Weights of a small mixture-of-experts language model, trained from scratch on English Wikipedia: 64 experts in each of 14 layers, a variant of Adam for the experts.
Below are experts of layer 2 (counted from 0) of a mixture-of-experts language model. Rows are named router (the router's row for the expert), gate (a neuron's input weights, with its number), up (a neuron's input weights, with its number) and show model dimensions 0-255. Each number is 128 + 24 x the weight over its row's rms, rounded and kept within 0 to 255. Numbers have three digits each.
Before each expert's rows: "comes after" lists some tokens at least twice as common just before its tokens as in all text. This comes from a sample of Wikipedia text that the model never trained on. Tokens count by the router's weight.

# expert 58
comes after: " |", "|", ";", ",", ":", " in"
router:177140093126104075175144134132124131135139093150134111110096093134124113108149160156135131128121143069146104130157085140123109144124125127103179139084153161083139122158145129115139129158125153166145105123096108120098123102119126159115140115139126149144096115106148126101162154146139173104136168112154181114105107094106132125142145079143148172132158097139084150112146149175080090112144148122164119142152104136136152099149126113102140118098139117131087120092146115127133178117084153158113187113112139122143153151103183134144121163105160121116140160108120131143107150121107117130106132137138126142132158111143133131116096176104118163099133136135118105114088112134097155125093152120142107089137124134085078111152125155137174122117131112163174103118137088106121110152147170
gate0:087151148194104129139128119134137168148140139085104132084108087134154122119095164117126092098185148123154157103106151159176107157115112141097117121115122130142133097081104153114093130094127150118136152163131140143165135133164088106152150110112145111137135160146126099111123105121122145129088130103167130095141106153103115110129124093117143091110119113136110100155131144102123171114145158158128101152142109145121088150132159112082134178118150132135147154161149094130168088145161099100120138109185174121118067107169128135155109101146107133119097155146125151107142119134094129137103140093117116123112136118126115136148120119126146116176144111154098124153154176117105124169136110117098123134129145125120107157165113139145126121176085118085107124092095118129147100067116135
up0:113148154101169153119119101081161101139103162125156167145112146078122144145118121128139117121109115135117162129126131138125156107155087133178107132176132179126132104121133118157105133147137142113093120134125152097077122134125154125143116165109117105083132142140108167153113176070099075144134103132119116122150119097111110115147150155152114133128124169147167128127120102118161119137135138111151118114102159109116117117174132142147134126097087137093124073114141112184100143149131125148152080136097074140148142129127135159123153113099104181114133105124130120095093122188111138127102131132056094102135135133128117124169155135077129127112084138114101143125160113148146133134105090167153137162141156118135146097113081120133095113106088118145120134087124142149122160109099104

# expert 62
comes after: ",", ".", "ed", " and", " that", "ing"
router:152130140102130173127108076121121116105113151109143146152181096068124166170146070162090154141115154115139114132137164157151125138115157156101151121120154150122092158140078113109089153164143139162152131129132160133140105146127131142122140116144133141194138163149095083101134112158128156131121143142116145155141157098160137161151154151145146108080140168130130094141151138128102129134113117125102128119131149150110148131128138144121111161117103095101114130125117155111133099124127142195131093116201154095128149155126103088127149141138150138158120160122136114114094137116148129120118050149140148167130113086090136141103127110139158103103112120150142136138094128134164115161137139155083104173123154061149127130156103135105113143127135103104115124125136129112121164110088127
gate0:138143115174149122156087116134161139131142167097129116138113157117125179151151131120113125137089144172146141137118124153126094151150126163147100169106133137106156132138134128117081150134161107114108090195102087106145153139130113140117134175138152081133141117115156144148115143130130104123134172084129113133170120155118102132154135161127137122149155093160120135140098127066101156138108168147104078132195072123101160098123107149094107135133139149143153116100120144113152111160100096125107094115090145119141103121135183143115128163076136122124138183142125117117100101161107127120116122131105089092118108131149127173149105114126103092090125135143127184140136156151138107128156131151133139120155069161135080153123129125091115133071147147121128119132139129132132121116135137
up0:141123128132154135165107128130160120154124160116116141135161175091119134169137139125114103133143077146147102134118164147118130132115137104114133099076076144097147174144100112091090162139150127126126089142121116129146162128166093158111180179123129106087142160120179106133105171125100151153138131078110116095168171142133133118129102082121128110131136112151136105153106086122110152144142113123142140143176103102133144085122147092105134140109103135148146109113083141164135152142141100129152107157083128140103105126118125123131139120124140127083127166154103140078101153117088106128108116134099116151121212151149093161136148119123109106128093173145123142120141148124111099138137150131100077145134133144082104135120131113119140148090116124108156163148184102113138143104120127

# expert 12
comes after: " ", " |", "–", " in", ",", ";"
router:153146142167186088141115137092164139115147144133133144110133161134138124105141134094123126134152101126148116142148175131127156114107144136101173141148158160108117105126112163142097152122174134132109142116112158126103162138159147142142131144155106084132131118122142135099126166139120109111105154111105140192135115142135158110191114134095121126162169101145106171099193154144141131102177103089106149106088120119141161121147092103118127132151129121120095137115153146104098134112114093113132114135093165142110161110118161121147096144083099114123125105094097101143180124139134075112106134119123138104150146126127127160136136146122132095127164130126089097153162151069123129169112135101123115102153129116135109126093038143142151148133134150162125138092155105107103121149166118
gate2:121092136150164153113135149103093115140161107129130129100089128156131120149125141124119130099135099100203127163126140126119097102106128152125153135169064170098112153094143157147108124176176105091120126142159159155102173145096176147180149127111139111139146117105151130098095095140139152132123196136142151168113120117124118124132142143126098101157115112147163126109106160135104120076130138128163079152133127105123147147155101136149147132121139100117134137150150136122162150166148108125103094095113106115099112130117102192120157155144069114128131137113120134133140138162137114151124115150119131095160099097144131135136118162163090097101163148094138105124137165142079107159133151111101145130146134134080132127124101113111110096124178138149123117138153117127121096161128085
up2:139079158107194093108104118131091107128155113110127108099126142180137168122139123123183134109123100150128111112122094099127115112112152135103140146164093162094131152154149145106148111113149101138165121155162156153091179155134150154130137098143111174140132151133153100113110088106111125113158122083138177139102154155125100131125145148109138121140088117144107130155145154137117128084123112120186116162104091085126163124135113140121131143141147120136124121151139148092168138112107153116155081145086119100069113122149106102096115119141138151095095122116123136108118142126120129163122149168112132108144113135157138167154126146179106103114143107075112131149112134119126083177126169121112194128140150141110138126143127145131116120166126132100155106136182141118088107145095111

# expert 51
comes after: "6", "3", "4", "0", "5", "7"
router:139139130083096125153122153128083107124110097122109170126167125132077132126082101138128170179145105143097122105161129089094140147146122104103130116086134130122115174102141090119100099104125144150126102137120113130119111062155138107102115150131112114120154120136104153158136170154115129147169133093066127119114124130168136119120095117112133106159132111145139137138143142142175094110106104130081134131114138112125132101164147100138127113097085086138073111081100139136115162164117105127098094142150133127131143144121134099144132144152148160150154153140159104115125133071109148147098148133138140102169130111091094117125147127167135096136110182106142130094135129154089152076166133127120132114144168172107140136146105156175155128161142136126100103137101106099124170098146121
gate0:136143139146096080107080131137130109136140153154185072130120124114163118153128166098142113131143130072150163132078127165130124143121134166145087130146110138125121089134143112149104153150152143125109147163143112138134136148099134116194155137120157155108148140078155158107105104093116123128119139126134142118143109123126123088148096105113127110147128163119162119119172141111151135102149142133180159129124099167121127155129082113109108188150130111157148153138130128143157141114125150151136102130142159128177088097160140130098108140144114083114085120101096139132146130170134095131122083134140093134128139087118130134090118144170182097119146165121164127086173127126139124160104099137091129140139126143093138103119141121101107115124103105074136128104150167130117125167087167
up0:114100073104179144143074148119112204115138145081147154121108140152105146126096124142108158130132154125129111145126128133126109103093130153148149103140128094107145151138166186126161140150144128111123170098148126134139120135148160102159135133142138101122119153156148114129128155113130123117086116123179101167148166126174110143137163127124163153122123119115121142160101123095075133121124148142098125129147126121171154134119127133115133155105138180076146160149106143136140139111133090124136117106087158152110137137163178131105132145079142120129152129168175141105148114152083127153159131123103132184073080158138135118152139153131097127111142095130128096198140164125101116135172135108118151107134126085114117111146091107136150132133172144104094146110126118107162131136119110

# expert 16
comes after: " |", "2", " in", "7", ";", "ed"
router:129111158118125095133128122095167130160143126159125187129123120105077117157085136107113168149160103099123151116168117141132106155100128124145116147145122145133132140115114153139129150085121117107067115095109154107125132134092139139139117177142106147121115112128101090134102156125108117166165104167155122128163140092120102107135137138107173101116149088112137128135142157147085147110127091123142110115109092139128121126139112088158141129144141099086118122092137147129105170172151135155110122133157179162139182165133172117141135131124130109119149133124112150167156135136107153086084186109097127131097184158096130155170149140142146156090174138107126116127162140063140130145121104123152139097158129142131128131140152128133134164087131094085101116117118137086124159161107149
gate3:123098131118152094096116126135144097161155153133094155155150120143139166165111138168081151147119086111181104092079127172147140095120138156132093133130132127147099119109132132121140150102162128126123117129131105136125092144098113167144142146115150153140136177086136132114127170148129123139132121113152115133157103102113153062111115119142149091145097090137056133122154097137118098107112153134131069115109121133103185152130146128117133127141178082123148096142135156103141166117115127117130131153169122148119132139123094149119114138101152127166119154090141107138131121141109121117090141096142166121125153096104170179158150126123119163088135149140172154165112137142142119110135131164137091164125106140135118084159174132145155115147166137113157114085117139111118094096114167
up3:151094127117099171105140120141100157130106099137151131133143130138103131102120137131164114098145183118120114151146075131082152122138155129148167113180154115159133118183120187082115136123121092134143138167179100133145105131151151107157143099140138136045144124130158097141131110121157128101131140080127143114119115118169137096120119105121136125132122173132199089166087120110134119096119141094162137105181149132109079137103114137165131133127136149160138132120110117117147127144153140072143145117136113138148140152130151122134102158150151116149116161112123134098116127148154177146160114144083129093149121149120124115150081108109075104170139142115121138141092135101104136087137118130123137119097129112125153060126113159170106124159099108156135132132132137127124121144152111

# expert 2
comes after: "\n", " |", ".", ")", " It", " it"
router:147103130116118138078129101091106142157125143130085144124134129089091143151148165125090131135114146150163122136131159154114125089156124160152129131157107182106140123123066108121103183116117129087154103178108150120092108115114133149120121124118138151105172106109105152166100098158113128114115094090140154120135147088144154166160122077156104147080128141139119122134101094117102103117143115163138078147124122158160134091154156145111100170114109121149113107126150156143119092130157162109161124076169113101105161130088135123097169164175116129111124185119119133134117124145133130103135065134083133115117112097093118121144118153122117118102160106145112139110098144126112162131145148165084123135088097093153140112143151110102144129132138096149135134118158129117129131160104120
gate0:140121102124133113106115165119151106138140121125129177088091159153174111158119131156188123109129177113146145068107078149137100123155128146137110142109162129127131121103122101128138124098166115126134141121111164138136114142101081095130216188117159133170091160110089112119163134087162151141151161079164118121120112113098141101157151155129132122183144103133116114117137122126127110120150182110137166157126134078136121147134118124102123117120133131102120129115106101130155116133135093162109118118140155166125114098116118110142150111123139131161067139102142143137102149141142137161139144148138128126111155108113155130130143101146112148111124119172144106139174125152190129114162132117144137156134132110110137123157104187163122173129142163113116146095139118076145133088128125
up0:124108142121137158105140129144131109122108114109160083147084122106133116142158101181133104090083116114133116128124123190091117146111093140135129110096134097160094133174128175116147144138106153087140147149115135123139117091144145091152078124125121090101115145138140105141110145102119149171076133162126108155114132143159142132123102141139170096178113102085138138181130141101150136139142139065149138094120095118107128125120132134118148123170103159131136129115123180109141130126100113102148093161123127134106125122168144145145140118098091176164126082139126128148149068126153145152137128131129149187127138141181152115147149129144111127150085141123158122179165124135102135104184125122158132131119144151100106132129108151104114138163121143112096099100170151097119089146144133

# expert 39
comes after: " |", " in", ")", "\n", "In", "7"
router:168130151137117135098113127107166116100149097162097158155132149123103081126123140087127157134143153132141128128161179155161120149119117141154128128151103100106127099163131136137094152138126121095107092110095134095095147119132122123111150153115099131122099131107084142135118120113086117122199130142167149127143076129134130083136113128117185160157157109123124114150131125137137153092172115125083082135144144112131156136100086102154150116150166087134127126120099114132175118115146123154126106078172159126127120143141164130141149144118145109104128112122107136105109149133127131130138180154126072108109127137120107110145135134154141144139147150100054121120118065094142156122144087123122132096161173143115133104125121104154142157110175096113101160136126127073134114187151131
gate3:113190145138144134091087111125107115091174089106141087113121140193126125155108169122134125161124138138132109126119148151132109108111068143120114207150111128175139068132101094090117118169115151114135140133076166121113119095128131153133140129132130088134124121168072165104101109174128106126167148114126131145115099178132123105160157132109121142090131121135139115155173142131154150119127167097077120128131134123119156117128179120137147150139131135098123077108156163114117124121139137145117137120120161148159164167099110093147144140116134138139130099116158088124088121110125092124143097135119101155126122138134128104155129109190173120117110112139095134146143149166144130166153094095152112149108124102135113094104122120178140105154136133132119159148141114138110142142127131
up3:110126172128106128115152092112157144132145115142154095128166132133103130147148156136155101156140097119112140120132139131166159154141085135123135171114163087157134123098128142113116131105091116059089134118097109104114095174106119067085117140118125130158101142110171130138140103116096149122158120130140130110074108122080107131147131147097149174089101125132131129162117148107131138102158183051110144107162147119147083103136151066136147148144136104126112122090152122129112116141132144114116147124101137173140149132135124131118118119180137179155137129153114121089099110086096147161130122115114108184110156150096111141161121152174110158082115112127127129086159151148127123134174130121123125157172146121132114124100133139134122148119178118129143136148148144106135138123163106

# expert 25
comes after: "3", "4", "2", " U", "S", "0"
router:095097134115121137160136128106105114155136166142146112148105152153145145098112124137145169113137118148112133173148116132104060168096149119130137122107156109106150151119157114105122131104077141127116173098105094183156131093122103166080175116175115100158124138152122119122156146129143129162124107117094143136119097098127108080098166122132106158157144118142137120087100085127160125093131154131108139149121143090110137118151114141119132149100144121130123141125143092119167145125156097128076138153127130123161127124094113116146132103140159141138115120081107139145139107138147141111177162093164131085153125138172107169168127141114136137148089112088137157126124124127167149061156128127122106119109123086104116109156126101084144101128111171126117171111075111151174136139144130
gate0:164119145149120144123096112143140105154176121172141118117090139128197153153113132187139160105172152120120160104120128172119073106106122140112145122142143147140145131130162130100119148096107159118097140167140133149153146122074097126100133105099140121167130139093129087137137144070145164146114122085124126139127106093111127090123114125147148152171142127109125127106102145134115162110114128102161136141159108124166123163142091132108104147136142129143136110137124135119182156133173169134127158164094147096158151126090116141088148164154132119113104116108120167090156136173133104116143147097138136107107133110080152142123106123110127108143129104106113131138131124141118133148139160116123130110172148077098149080145124113145049122121100114108114077142128091129135122167172122
up0:159175100142141150147147144138157122136127141151104086133106126109174129174142159190150140131159129101119161130135133150154104131109115135137131117130144136113118146096143117119158154088107183088111134131133105179151154116115104123137139095155116145130092109112129115141151160111132169154108109093123143105086104109077118125134109117118123122150100124164141108115136051161099129124126111118144126139164080123100145202146116141081136121116118118154146088125106083125162134111151127120148171148147156151129129151128126103150116147150140127124099108130103152130151102132141127163163155134136125138143149128104123148117097101180159145125110096122104104123074133140101120110118168095147109120131114104138103125132160115137046140164098105139113081163145144151135127140193151